Weights of a small mixture-of-experts language model, trained from scratch on English Wikipedia.
Experts: 80 experts in each of 10 layers, 6 picks a token, a softmax router.
Training: 538M tokens, 8211 steps.
Below are experts of layer 2 (counted from 0) of a mixture-of-experts language model. Rows are named router (the router's row for the expert), gate (a neuron's input weights, with its number), up (a neuron's input weights, with its number) and show model dimensions 480-511. Each number is 200 + 40 x the weight over its row's rms, rounded and kept within 0 to 999.
Before each expert's rows: a language model's description of what the expert responds to. This comes from a sample of Wikipedia text that the model never trained on.

# expert 42
What it handles: Foreign name suffixes
router,265,216,195,230,123,246,243,136,241,118,127,138,293,272,175,219,196,181,146,163,211,175,263,118,207,247,235,240,148,188,187,210
gate0,197,188,146,187,255,169,217,255,198,189,205,178,221,216,179,205,209,211,220,179,209,211,311,230,137,229,196,251,184,197,147,234
up0,143,150,241,232,176,239,273,144,240,176,175,261,182,153,180,135,180,180,242,235,219,151,197,154,192,217,182,217,175,184,185,198
gate1,165,225,209,194,191,221,246,239,198,162,189,183,192,189,107,203,157,257,210,128,233,198,189,177,152,218,257,156,188,204,197,218
up1,292,240,148,228,148,176,217,245,212,192,143,209,214,200,106,258,138,137,239,264,189,227,130,286,178,211,180,117,145,220,185,179
gate2,218,99,208,160,218,218,226,193,203,188,185,198,160,203,158,245,182,204,183,197,252,220,320,242,185,232,190,180,165,223,176,134
up2,165,251,203,205,189,178,185,151,280,174,160,219,209,181,189,179,199,245,170,195,208,228,231,178,264,192,193,200,235,218,246,187
gate3,185,174,164,213,184,200,301,238,136,163,177,219,193,213,213,249,179,186,182,184,256,192,218,218,237,209,227,197,214,194,241,261
up3,193,158,209,183,195,179,225,261,139,259,255,294,222,188,198,206,203,232,174,235,186,172,176,196,163,176,227,138,231,196,199,160
gate4,138,218,207,219,231,258,264,192,178,211,186,135,251,216,138,201,205,143,255,182,183,186,112,242,192,243,183,211,173,191,245,145
up4,223,271,226,189,236,165,182,202,188,175,256,159,218,180,261,241,236,191,208,217,220,154,195,267,127,186,97,217,205,170,173,191
gate5,229,218,233,213,167,105,217,257,202,142,131,176,254,180,130,202,289,198,174,172,172,143,182,249,127,202,255,196,198,204,234,221
up5,166,149,160,205,165,157,200,119,162,177,272,276,222,269,248,209,249,231,162,226,192,162,217,169,238,223,143,151,199,156,207,220
gate6,159,209,300,181,196,221,258,221,231,168,215,216,251,217,132,177,184,201,239,233,185,231,231,169,273,192,163,231,188,209,337,122
up6,214,182,224,124,136,188,232,191,163,124,244,144,135,211,220,209,272,185,191,172,260,188,244,180,155,217,215,226,223,227,183,236
gate7,222,175,205,205,200,272,162,214,215,214,159,110,204,227,222,233,236,260,242,219,261,220,144,154,236,188,259,266,173,215,238,301
up7,129,178,202,168,250,253,157,258,188,243,210,154,183,205,203,244,155,190,262,202,220,280,137,216,230,193,153,236,224,184,245,196
gate8,213,209,192,222,130,216,259,172,216,253,207,231,229,253,159,229,265,209,215,164,175,189,183,228,237,219,247,160,263,170,179,242
up8,110,199,192,182,257,176,215,241,171,223,164,240,195,191,220,213,214,211,260,197,127,194,241,202,82,214,232,211,212,228,180,232
gate9,217,144,181,208,205,176,194,213,233,181,177,184,202,185,180,247,300,219,202,152,183,198,246,211,165,218,226,235,230,225,188,252
up9,225,160,212,265,253,222,218,212,219,192,190,170,225,199,206,212,196,268,198,176,175,168,253,255,174,203,274,277,169,203,147,164
gate10,193,243,168,213,132,278,150,160,207,215,187,217,251,228,185,233,194,271,319,161,266,205,168,212,294,173,204,147,220,172,182,297
up10,280,212,180,245,151,180,230,159,200,223,237,265,244,207,178,203,187,181,163,197,174,176,190,184,214,216,179,217,128,177,164,204
gate11,206,170,203,162,127,178,165,155,209,215,200,230,194,221,171,233,221,169,218,163,259,201,222,205,134,270,249,263,185,168,165,158
up11,136,204,175,212,157,100,148,195,197,259,193,227,182,156,213,201,179,242,211,152,178,173,157,196,191,151,232,181,194,187,177,98
gate12,179,186,258,136,277,167,130,217,189,178,168,140,219,241,178,255,199,230,201,182,283,237,193,164,207,180,194,233,203,230,218,158
up12,240,240,159,119,254,210,136,248,206,157,175,211,154,206,214,179,275,158,231,239,236,226,232,124,92,224,135,276,205,223,285,200
gate13,146,168,197,203,173,173,211,253,186,189,128,240,247,180,179,183,243,221,238,237,189,218,230,181,231,243,246,221,197,252,189,159
up13,170,206,205,288,145,157,200,248,215,181,195,204,225,201,263,220,239,180,227,124,113,184,186,195,255,244,163,120,179,241,202,248
gate14,299,156,229,220,191,211,222,228,181,108,232,203,227,197,141,194,296,198,151,221,128,226,91,230,168,213,204,163,272,165,143,147
up14,182,209,180,242,203,237,180,165,255,249,155,226,179,198,219,194,291,190,186,93,263,213,212,173,235,214,242,207,179,242,189,249
gate15,215,261,232,267,238,160,185,211,153,140,188,257,218,213,244,182,255,225,145,242,239,185,222,146,198,232,220,173,226,201,203,211
up15,227,176,237,251,112,258,249,189,217,153,233,205,243,229,223,149,164,191,203,192,220,198,192,254,191,187,215,196,277,243,130,216
gate16,140,224,185,240,194,225,221,223,214,213,204,282,301,267,208,175,221,244,123,270,175,247,203,209,162,200,240,167,184,214,218,146
up16,208,181,227,224,188,129,209,219,140,224,161,234,146,163,201,236,178,177,176,197,229,210,228,209,115,260,184,224,220,178,233,201
gate17,185,250,161,133,250,166,210,192,246,175,222,185,141,186,118,192,167,196,141,199,152,179,185,224,126,194,251,214,223,231,233,233
up17,190,174,201,237,152,173,262,188,201,161,203,190,197,250,232,200,172,269,213,261,150,193,206,225,243,168,214,185,249,196,247,175
gate18,169,201,298,136,258,127,126,211,169,178,129,226,267,156,210,247,246,219,180,231,256,129,234,244,169,224,198,175,180,223,103,170
up18,213,157,209,176,165,154,212,186,215,208,186,242,243,209,231,227,218,235,228,287,189,235,182,203,308,185,228,193,153,266,225,243
gate19,180,189,111,206,139,258,248,176,216,192,180,198,183,188,200,180,191,193,150,216,87,198,198,275,186,252,205,159,149,172,220,178
up19,119,211,216,266,271,142,243,184,188,260,175,198,220,172,167,227,236,315,180,231,208,134,200,198,163,164,190,169,242,185,214,190
gate20,166,238,245,64,212,261,229,176,128,153,191,170,233,188,165,259,187,231,231,177,159,234,237,215,141,205,193,323,224,207,222,238
up20,142,171,253,214,75,219,192,212,204,129,209,150,196,173,211,191,119,219,265,184,207,192,222,114,235,243,251,204,252,141,220,78
gate21,157,192,244,192,129,220,206,186,204,197,250,197,221,206,270,203,164,186,181,272,84,232,205,193,218,247,230,128,200,161,186,164
up21,186,185,218,157,156,218,212,238,233,273,196,126,226,189,258,209,238,190,165,182,200,230,218,173,222,222,260,220,211,207,153,161
gate22,157,224,181,206,221,232,227,224,181,146,215,132,235,266,186,212,224,203,118,250,202,166,202,222,177,194,212,223,314,198,141,152
up22,255,217,235,210,126,302,194,165,175,200,236,218,255,237,216,199,197,221,181,200,212,258,222,219,172,193,232,231,159,188,208,187
gate23,228,189,183,164,200,279,220,188,196,128,161,249,189,203,167,238,253,203,177,198,286,247,211,146,256,191,131,238,282,210,219,158
up23,252,183,154,249,169,277,142,184,201,210,206,158,210,160,196,221,197,197,239,168,203,246,146,169,177,191,198,168,191,212,199,259
gate24,137,214,197,139,142,226,207,167,146,263,227,178,175,232,229,196,199,144,148,168,180,121,183,166,168,220,180,221,236,170,214,200
up24,153,176,180,266,151,233,248,236,170,191,193,220,277,179,143,237,211,226,227,212,165,209,299,244,142,208,229,232,217,212,196,216
gate25,164,201,229,221,204,234,205,224,213,219,206,155,184,181,259,207,282,215,201,141,243,237,232,248,211,164,221,207,144,219,137,218
up25,269,185,175,148,260,232,224,211,218,213,184,131,170,228,173,150,213,147,206,224,229,209,146,265,240,182,207,173,239,209,281,178
gate26,215,191,217,180,157,129,267,183,198,194,196,196,155,193,234,204,237,176,228,150,258,163,245,204,236,220,236,130,208,232,287,164
up26,124,216,165,145,158,197,195,210,186,198,234,148,262,172,285,168,104,169,124,224,189,196,167,132,163,274,263,181,166,177,224,205
gate27,160,147,213,199,197,250,174,182,271,178,206,174,238,185,164,187,153,175,187,180,217,240,263,176,168,203,243,175,302,170,175,265
up27,156,138,216,235,203,135,177,217,215,212,192,117,271,153,173,170,185,215,277,221,232,125,200,249,240,151,191,148,190,268,199,170
gate28,245,168,270,248,209,244,271,181,235,203,110,213,254,272,194,231,170,154,145,116,149,198,277,174,204,202,164,186,185,206,210,216
up28,259,153,200,275,247,248,255,122,159,185,157,242,181,216,166,173,185,237,202,201,169,141,193,181,362,236,185,222,163,178,150,193
gate29,191,205,237,251,162,179,245,198,211,209,165,205,192,157,262,269,135,230,143,174,213,232,125,184,230,149,144,223,175,222,289,225
up29,157,232,77,192,249,212,210,172,154,256,179,207,133,180,132,307,173,223,246,216,179,213,186,149,154,178,231,271,204,212,238,254
gate30,237,155,252,178,195,201,256,162,215,247,211,149,172,270,214,190,189,180,145,107,248,242,232,186,196,196,235,231,204,156,264,193
up30,124,193,141,178,160,111,175,239,215,242,163,165,176,163,248,178,223,205,204,224,127,203,191,147,209,209,160,148,242,222,141,304
gate31,250,187,253,184,158,229,245,119,198,144,232,186,194,142,244,173,150,155,221,162,303,196,212,220,193,240,239,202,179,235,187,219
up31,246,183,199,179,240,292,165,152,218,185,171,209,199,170,245,163,188,158,160,142,222,224,220,202,184,209,254,206,249,201,137,225
gate32,162,208,197,203,124,192,210,184,249,215,169,199,172,196,251,184,217,217,189,169,290,193,212,260,214,188,222,226,190,229,190,157
up32,188,225,284,190,191,169,207,236,186,212,223,150,223,213,312,216,177,256,229,208,223,167,177,241,299,214,214,213,161,185,218,152

# expert 57
What it handles: Place and person name endings
router,231,214,261,216,143,188,236,173,218,157,180,150,231,227,153,208,192,169,161,146,216,141,278,140,158,250,233,208,195,163,168,234
gate0,196,252,165,171,148,204,148,244,180,195,216,197,194,167,235,192,237,280,182,264,193,281,132,232,205,190,197,169,183,165,259,212
up0,189,214,155,198,249,121,226,180,219,201,208,271,168,222,179,196,283,143,182,187,286,198,157,226,269,215,244,161,125,199,146,122
gate1,208,246,209,200,139,144,249,145,220,203,216,188,257,165,153,210,98,209,202,88,290,169,277,166,145,187,288,176,195,246,174,184
up1,80,128,231,180,190,204,212,218,180,204,109,182,226,232,212,207,219,133,226,259,208,242,218,226,254,173,195,123,262,161,214,154
gate2,312,210,242,214,198,168,164,158,212,178,239,155,180,202,206,157,197,186,236,249,253,220,245,137,136,232,163,183,167,196,183,219
up2,142,237,137,235,207,267,260,220,153,210,151,203,224,227,200,221,251,231,138,175,182,169,138,242,246,174,236,191,206,228,173,175
gate3,140,187,185,177,217,185,211,165,268,269,180,205,240,220,194,210,148,171,272,208,81,195,217,247,242,193,220,223,255,225,285,132
up3,291,158,185,187,219,137,132,177,209,200,245,160,183,175,198,211,206,119,237,218,210,190,145,157,225,199,147,205,160,144,232,153
gate4,199,211,150,231,187,249,253,190,218,204,198,225,215,189,239,177,196,162,160,174,131,218,196,178,229,180,192,200,155,238,312,178
up4,187,250,201,192,156,246,185,170,134,171,147,181,158,188,196,211,205,212,232,211,150,198,209,177,196,187,182,242,219,235,272,252
gate5,196,246,257,218,189,150,226,210,231,203,185,190,267,176,146,199,186,210,210,114,155,129,241,213,237,233,161,195,177,221,169,215
up5,155,165,172,162,138,229,162,274,251,225,180,85,222,281,215,170,249,176,215,188,223,163,178,221,205,167,216,213,190,217,155,194
gate6,125,270,309,258,169,150,175,182,178,175,223,161,214,201,158,150,179,116,231,196,232,144,157,216,146,207,170,130,174,262,176,142
up6,206,239,233,195,206,91,135,222,221,182,136,192,226,226,225,246,144,170,171,152,198,174,195,222,142,220,168,193,139,219,181,234
gate7,111,172,220,187,245,247,183,156,204,252,207,142,165,193,194,207,231,123,254,234,263,223,211,279,208,212,238,203,212,237,215,208
up7,224,222,182,145,142,130,181,222,308,169,254,196,220,174,108,211,245,208,160,145,278,195,205,183,205,130,235,186,209,189,278,216
gate8,247,214,194,165,129,277,162,214,176,173,172,165,231,142,224,194,232,191,155,234,156,147,184,177,236,170,213,241,143,205,184,182
up8,210,222,193,172,270,215,213,198,265,234,223,219,196,184,206,262,242,156,230,211,169,195,183,152,152,205,253,219,213,190,231,182
gate9,282,205,248,178,124,190,219,190,241,141,196,148,240,205,217,221,171,203,187,184,188,187,269,191,137,282,174,145,232,210,157,245
up9,194,192,181,192,181,203,272,168,218,259,237,163,159,236,200,161,150,184,209,200,141,209,240,203,146,199,217,168,284,196,201,198
gate10,136,246,155,177,260,219,197,237,207,175,269,155,256,186,210,179,125,245,224,171,175,204,197,232,267,196,201,164,297,205,206,171
up10,145,210,161,183,220,199,169,172,171,231,183,218,241,189,236,174,198,234,187,215,194,203,181,220,248,226,114,192,209,250,241,215
gate11,219,260,280,185,196,127,215,137,214,200,209,209,188,161,179,184,172,191,199,235,144,254,302,167,96,206,127,194,205,179,159,185
up11,237,240,272,173,149,232,232,184,205,138,202,234,243,187,202,233,153,171,240,120,123,145,189,130,228,260,214,186,191,180,196,214
gate12,147,206,178,145,243,178,152,264,190,224,268,192,262,162,171,215,192,189,213,236,243,192,252,190,120,218,251,271,218,231,175,183
up12,168,196,188,147,224,241,224,237,204,232,218,209,176,166,208,183,199,135,164,209,169,215,172,311,206,205,196,234,260,259,164,165
gate13,178,175,263,136,188,259,215,226,213,190,158,223,177,250,182,238,205,193,129,161,223,154,254,175,251,206,113,191,157,178,214,178
up13,225,202,204,255,214,239,155,175,238,166,148,290,243,213,167,217,219,167,165,196,164,147,185,185,112,233,204,223,213,204,193,243
gate14,215,183,202,228,218,275,214,121,212,168,161,222,190,214,255,136,126,221,150,184,211,227,204,186,115,208,186,173,97,184,82,229
up14,230,148,184,226,177,227,244,247,161,147,178,236,228,262,218,168,161,257,156,208,236,218,183,317,221,194,172,132,151,156,162,210
gate15,211,187,254,144,187,142,211,240,206,95,222,143,222,173,258,209,258,197,131,204,244,191,208,132,151,175,205,186,232,154,134,175
up15,227,153,242,234,219,167,229,220,209,195,155,214,231,220,235,190,200,180,54,191,152,186,173,283,200,272,252,161,183,253,260,181
gate16,168,228,190,126,173,176,213,239,231,186,150,186,255,165,207,247,159,220,151,219,198,255,196,197,156,185,198,207,182,173,199,243
up16,206,172,152,158,237,282,229,206,230,209,219,249,171,167,251,172,147,178,203,190,80,165,216,155,215,228,138,238,169,161,246,189
gate17,147,220,189,204,189,147,254,247,198,253,203,165,273,241,218,175,237,233,217,242,191,78,197,210,174,224,166,144,283,206,154,172
up17,110,132,277,141,193,166,181,201,192,214,241,151,238,190,221,253,240,184,198,240,167,193,237,125,257,174,161,168,165,180,152,199
gate18,203,193,186,203,196,232,226,259,216,221,182,205,227,189,206,198,189,187,228,237,171,190,211,137,200,208,194,246,191,201,188,247
up18,172,171,237,181,155,195,217,181,182,249,256,215,188,201,236,212,186,170,169,187,146,203,182,306,145,244,219,185,215,156,280,188
gate19,161,247,231,172,267,172,208,189,136,201,273,236,195,205,209,175,151,229,196,241,155,158,270,212,207,198,165,192,124,183,247,192
up19,222,168,233,187,302,238,201,208,231,236,236,182,164,151,233,172,226,187,227,163,148,190,167,328,232,123,168,214,193,178,218,178
gate20,394,197,235,228,328,164,230,176,218,149,186,171,253,204,224,226,176,201,172,132,296,260,220,264,222,224,267,111,215,224,216,207
up20,226,225,171,228,141,249,186,213,231,200,179,163,182,201,221,153,120,213,278,171,110,207,234,241,206,180,297,226,224,174,184,263
gate21,300,161,195,224,218,232,200,184,229,159,195,170,227,206,142,204,162,131,225,149,205,200,245,185,151,227,228,255,173,190,120,200
up21,230,194,243,217,162,178,199,142,178,258,195,180,188,229,233,226,99,161,241,157,205,175,188,266,234,200,194,216,225,194,187,202
gate22,128,209,218,226,274,129,238,233,215,241,193,226,147,190,240,172,228,234,196,222,166,215,249,152,237,201,171,208,292,219,175,199
up22,168,208,187,282,246,176,174,216,206,164,230,219,196,183,165,176,192,156,231,222,211,208,223,217,224,200,265,227,191,186,178,195
gate23,150,215,188,230,116,161,234,275,176,177,256,200,213,191,203,182,138,227,233,223,240,281,142,228,178,181,238,178,197,188,219,249
up23,217,227,188,250,181,229,241,171,264,253,145,195,255,211,204,203,243,167,208,175,179,152,210,201,282,164,143,189,233,169,162,211
gate24,152,180,294,190,129,182,140,209,224,236,200,143,146,195,242,213,165,185,227,193,171,207,168,324,275,148,234,236,208,208,193,151
up24,194,158,261,196,203,148,154,211,192,226,212,197,210,217,212,239,171,223,195,224,217,238,291,230,246,164,197,217,117,260,187,150
gate25,173,240,205,200,152,194,245,247,216,194,276,228,208,185,191,167,179,222,216,178,147,232,156,276,161,251,279,208,181,124,197,150
up25,199,207,245,161,214,220,215,232,150,224,254,250,162,144,191,196,266,254,265,159,143,214,192,276,217,207,194,265,217,99,224,145
gate26,137,235,156,204,239,208,194,209,223,220,221,169,167,171,220,147,118,203,164,232,183,238,227,224,271,238,236,180,224,183,224,153
up26,194,256,196,212,106,252,225,193,143,228,219,240,198,272,160,206,215,192,261,226,159,226,137,240,193,164,179,211,144,232,269,220
gate27,213,245,194,237,270,115,222,197,224,206,234,206,270,211,182,168,188,181,232,159,131,215,178,176,308,195,173,192,197,184,282,231
up27,233,189,259,244,239,113,140,192,264,187,262,189,212,190,215,138,164,258,202,200,166,234,177,144,277,186,197,203,257,241,262,227
gate28,225,196,204,306,234,199,216,257,220,200,192,162,162,165,236,171,283,192,205,247,288,223,199,233,168,236,215,270,178,231,168,184
up28,217,232,210,152,234,175,176,248,230,241,197,203,171,202,204,162,196,199,166,189,209,180,226,134,207,201,199,98,122,189,111,226
gate29,273,183,251,198,244,248,186,226,178,243,230,218,182,229,203,234,223,223,229,177,211,202,246,136,161,265,210,180,175,220,177,238
up29,154,225,142,233,175,134,214,176,245,133,235,154,142,199,248,237,240,200,208,287,224,209,153,236,260,165,226,168,154,205,179,178
gate30,203,202,182,170,184,187,213,197,187,253,222,214,202,229,161,212,267,190,214,186,251,209,161,241,181,163,191,170,220,174,136,239
up30,219,197,236,209,262,168,228,231,203,219,157,235,208,180,179,214,172,184,154,169,106,224,257,190,117,253,239,278,182,173,207,203
gate31,192,183,194,181,186,199,179,184,174,221,241,177,255,199,232,274,132,232,210,171,179,167,228,224,236,196,224,158,116,202,175,218
up31,133,239,156,160,248,188,107,240,190,117,150,201,124,245,197,178,195,209,162,265,107,141,194,171,232,231,207,197,271,205,162,241
gate32,170,231,242,234,188,87,182,231,136,246,136,290,189,172,205,150,225,136,201,188,214,174,188,188,146,212,102,165,127,225,175,159
up32,249,314,288,230,259,164,144,240,213,213,162,234,177,178,280,242,205,171,213,160,258,219,204,199,195,205,210,105,196,188,160,222

# expert 51
What it handles: Month names in dates
router,248,229,256,158,120,191,273,182,222,154,169,157,245,256,136,231,239,177,148,167,215,190,232,195,178,245,231,240,152,149,144,246
gate0,209,184,226,279,100,203,223,207,222,252,238,145,226,266,110,241,117,249,283,179,261,266,220,205,258,208,241,173,177,218,254,239
up0,209,200,245,219,323,146,224,180,207,182,170,110,195,179,188,224,188,263,190,226,178,157,234,247,227,192,157,192,193,184,118,192
gate1,307,165,204,220,293,159,158,210,170,248,189,224,185,192,135,230,232,123,177,139,229,215,223,237,217,211,180,166,231,219,200,272
up1,181,255,257,146,159,211,246,220,195,149,218,104,260,211,247,173,212,261,221,216,188,175,197,183,183,162,235,189,132,160,173,213
gate2,281,215,196,100,177,284,151,213,176,133,232,158,157,225,203,200,216,198,151,172,182,195,134,137,177,210,230,154,162,185,228,184
up2,194,168,177,180,176,258,203,225,182,206,202,193,191,168,244,245,208,208,262,277,163,219,180,319,203,202,128,194,262,191,208,221
gate3,212,211,242,212,259,182,226,204,242,197,186,139,158,287,163,151,144,128,163,225,252,230,190,243,136,210,194,221,203,193,130,163
up3,164,208,262,205,219,210,224,187,155,158,165,252,161,212,160,179,270,204,147,210,247,268,148,247,239,235,169,125,228,162,158,206
gate4,162,207,204,212,262,249,196,214,160,183,168,244,225,162,200,195,261,147,178,218,241,122,157,227,179,233,180,202,133,159,158,292
up4,235,214,73,209,224,144,221,92,170,143,190,203,252,178,219,192,162,223,189,202,247,148,185,142,232,204,199,249,203,194,76,239
gate5,193,161,168,237,141,289,233,225,157,153,164,52,213,148,243,236,205,194,222,262,179,226,185,191,172,214,192,171,182,211,267,296
up5,245,221,242,211,226,184,217,219,150,198,192,205,173,191,228,207,218,189,190,220,126,293,213,232,178,195,192,261,229,197,129,146
gate6,187,213,193,188,212,92,247,160,159,216,229,218,191,160,187,193,173,235,162,199,249,185,131,173,152,240,182,211,272,171,182,91
up6,234,183,209,211,183,205,175,265,220,225,170,198,196,259,205,229,162,247,189,199,157,244,171,156,190,177,280,237,205,221,201,149
gate7,207,196,239,197,197,145,263,240,173,130,195,171,214,193,165,205,224,202,179,241,126,258,172,257,207,196,146,207,218,183,122,212
up7,171,241,199,147,188,218,217,209,163,192,217,211,212,196,236,210,207,221,251,172,175,224,137,275,188,204,202,201,253,210,92,195
gate8,187,202,209,259,208,303,240,198,173,179,196,224,166,243,173,184,128,218,271,202,282,172,266,263,221,200,213,220,230,202,179,240
up8,234,209,165,190,223,186,163,213,152,137,151,195,247,203,157,242,218,247,153,174,191,180,177,142,252,159,189,191,224,242,198,218
gate9,227,176,232,189,217,148,173,289,162,178,201,185,189,207,181,184,217,102,269,211,149,251,210,187,175,200,168,199,150,256,224,171
up9,258,178,229,174,294,205,199,227,208,206,135,241,167,142,195,213,178,169,244,166,179,146,158,237,123,221,200,203,113,279,225,192
gate10,230,272,151,167,182,268,120,213,195,208,230,221,98,163,166,139,148,226,163,197,270,181,117,258,198,207,142,224,187,258,316,207
up10,143,173,188,189,247,170,265,223,176,210,160,238,222,155,144,258,218,212,215,162,223,264,258,145,231,186,198,85,233,168,171,237
gate11,192,120,260,204,145,149,247,248,223,155,242,125,163,217,174,266,202,228,188,170,153,216,231,116,151,226,177,149,191,174,188,224
up11,159,123,164,177,139,178,220,209,207,173,242,156,180,208,139,242,177,164,220,168,257,214,205,91,180,210,196,175,181,200,258,192
gate12,157,246,197,225,220,191,181,188,187,165,172,207,161,203,188,148,188,117,141,215,244,226,224,186,189,177,131,206,174,261,144,172
up12,214,209,187,202,287,216,167,203,235,198,264,210,252,238,229,163,231,205,208,249,164,215,223,134,149,236,177,209,151,200,224,99
gate13,187,242,227,234,182,135,220,182,204,220,153,185,213,288,187,229,202,184,115,203,138,236,207,116,179,215,224,170,232,248,214,220
up13,271,285,217,257,150,230,130,149,239,163,211,189,95,192,249,189,271,175,215,194,170,200,205,189,248,187,147,122,126,191,228,221
gate14,153,217,225,153,112,252,276,183,158,232,203,275,168,188,277,168,221,167,210,213,269,193,149,116,226,177,163,214,232,183,235,212
up14,228,211,227,159,233,197,102,202,202,172,250,216,217,242,196,208,223,170,148,159,232,151,104,222,215,227,268,169,211,259,213,113
gate15,163,158,242,197,97,215,192,255,162,212,189,173,187,176,248,188,125,185,247,208,186,189,226,215,195,220,195,171,151,200,193,185
up15,200,168,179,249,209,118,153,244,211,229,251,166,251,168,214,182,193,222,208,157,275,190,141,164,309,203,178,275,174,186,269,221
gate16,96,204,200,206,204,273,236,161,217,246,205,242,166,242,214,193,176,182,204,222,189,224,250,192,184,213,178,136,232,210,234,141
up16,242,189,182,210,152,259,187,199,237,184,126,173,223,222,266,236,169,140,112,254,207,218,143,291,207,188,142,227,134,205,239,209
gate17,248,184,188,225,292,202,210,276,168,161,162,175,237,224,200,172,225,234,216,212,205,140,197,174,236,203,175,157,242,144,184,243
up17,137,156,176,243,225,211,176,206,164,201,123,186,258,203,213,218,136,212,199,192,192,169,175,149,181,172,228,168,214,165,197,159
gate18,260,166,223,214,134,149,218,214,236,175,265,163,210,236,205,202,189,194,150,130,258,278,168,113,204,261,152,194,208,174,266,165
up18,206,164,181,248,202,191,148,213,188,238,280,167,203,257,239,189,172,193,209,139,194,242,235,173,144,199,136,215,191,132,186,209
gate19,238,207,172,162,201,173,237,194,157,165,138,116,185,196,189,144,220,226,246,162,206,201,178,279,209,236,216,189,220,211,227,205
up19,164,193,161,203,201,245,188,156,217,147,120,156,167,200,221,175,165,207,167,150,149,194,260,152,215,222,196,134,307,183,203,136
gate20,204,247,200,175,187,149,115,147,230,222,236,165,235,154,193,270,259,197,219,150,195,103,215,209,191,191,155,204,205,173,145,146
up20,183,198,251,216,159,174,171,195,215,203,197,173,174,187,188,173,186,213,264,263,112,186,240,188,214,214,123,241,221,169,169,211
gate21,271,231,163,173,153,187,143,204,236,195,218,188,246,189,138,184,140,192,236,111,175,191,147,228,226,173,141,222,206,211,184,203
up21,307,202,221,188,188,150,204,133,216,158,268,255,211,165,163,174,181,207,171,213,175,182,161,282,255,205,163,187,179,248,97,154
gate22,257,208,91,157,225,179,201,225,192,182,156,269,221,200,178,254,197,141,167,223,285,215,233,232,191,187,251,271,232,189,211,227
up22,187,237,205,179,180,183,193,199,254,171,201,160,200,186,216,178,148,174,212,188,203,212,279,193,192,220,229,270,198,189,228,138
gate23,184,174,218,192,184,224,228,150,160,154,130,259,179,190,198,170,245,122,170,212,228,302,259,210,246,175,181,211,169,156,196,170
up23,127,222,195,280,125,241,247,180,189,151,190,221,225,180,211,207,156,219,163,81,205,194,204,167,208,232,155,157,208,169,154,233
gate24,203,192,183,230,234,185,196,174,197,205,224,177,240,164,155,138,204,214,217,172,256,221,219,202,193,241,203,134,217,184,123,169
up24,113,160,342,244,149,217,236,221,221,247,213,194,213,253,165,189,245,138,190,225,307,150,234,286,168,170,222,196,236,198,187,215
gate25,293,228,185,252,226,242,295,255,186,215,220,162,234,198,149,208,248,229,123,210,204,263,266,143,142,196,202,258,158,105,173,186
up25,273,213,181,243,213,230,260,236,200,220,236,179,182,203,179,172,253,195,151,179,229,273,206,119,204,208,175,255,142,151,182,204
gate26,276,246,214,270,228,213,173,172,198,176,185,208,148,188,177,211,270,162,199,232,190,181,137,206,198,234,180,183,220,209,171,183
up26,154,138,260,218,215,233,249,176,251,157,164,133,189,217,180,211,235,236,227,166,141,198,271,223,168,221,229,194,270,200,162,193
gate27,220,215,158,223,211,175,221,204,215,160,262,220,279,228,169,105,242,246,202,198,148,199,162,152,218,240,201,159,190,164,258,262
up27,195,234,203,173,200,164,207,205,208,214,192,181,154,226,167,228,159,205,291,171,207,231,140,251,241,191,264,160,105,233,211,226
gate28,263,206,206,175,282,229,256,226,208,170,168,165,236,248,207,191,231,134,146,219,294,218,164,230,222,247,174,249,114,186,160,275
up28,151,222,180,172,130,226,174,185,211,216,138,281,242,214,267,203,163,237,273,224,161,180,226,205,243,196,228,220,215,187,131,207
gate29,295,210,199,152,128,237,178,207,221,225,168,148,225,173,285,225,125,175,272,197,110,204,258,175,185,224,226,254,242,162,146,227
up29,189,205,183,210,242,250,195,197,273,224,220,221,186,188,205,214,275,190,151,273,211,202,186,182,172,200,152,222,215,178,171,173
gate30,144,175,194,273,190,276,112,222,189,253,238,169,263,182,135,193,169,218,151,226,192,156,227,190,254,185,178,227,223,184,249,210
up30,195,180,260,151,198,158,199,209,195,259,160,123,195,161,230,207,177,172,298,219,124,201,145,206,180,201,248,198,231,210,99,154
gate31,189,208,232,227,219,232,204,228,166,179,186,212,247,215,208,187,179,173,206,230,248,199,256,134,200,182,161,120,220,157,248,174
up31,205,186,188,223,203,218,192,262,181,261,173,267,204,184,255,155,154,222,213,184,200,134,211,228,285,261,171,211,143,203,214,184
gate32,271,161,234,287,212,212,243,175,220,228,183,265,197,165,231,171,150,234,182,150,301,220,225,271,236,194,172,201,238,174,203,195
up32,235,148,216,274,189,145,232,193,202,241,208,142,206,175,225,206,155,201,216,183,226,146,159,144,294,195,140,129,180,174,249,150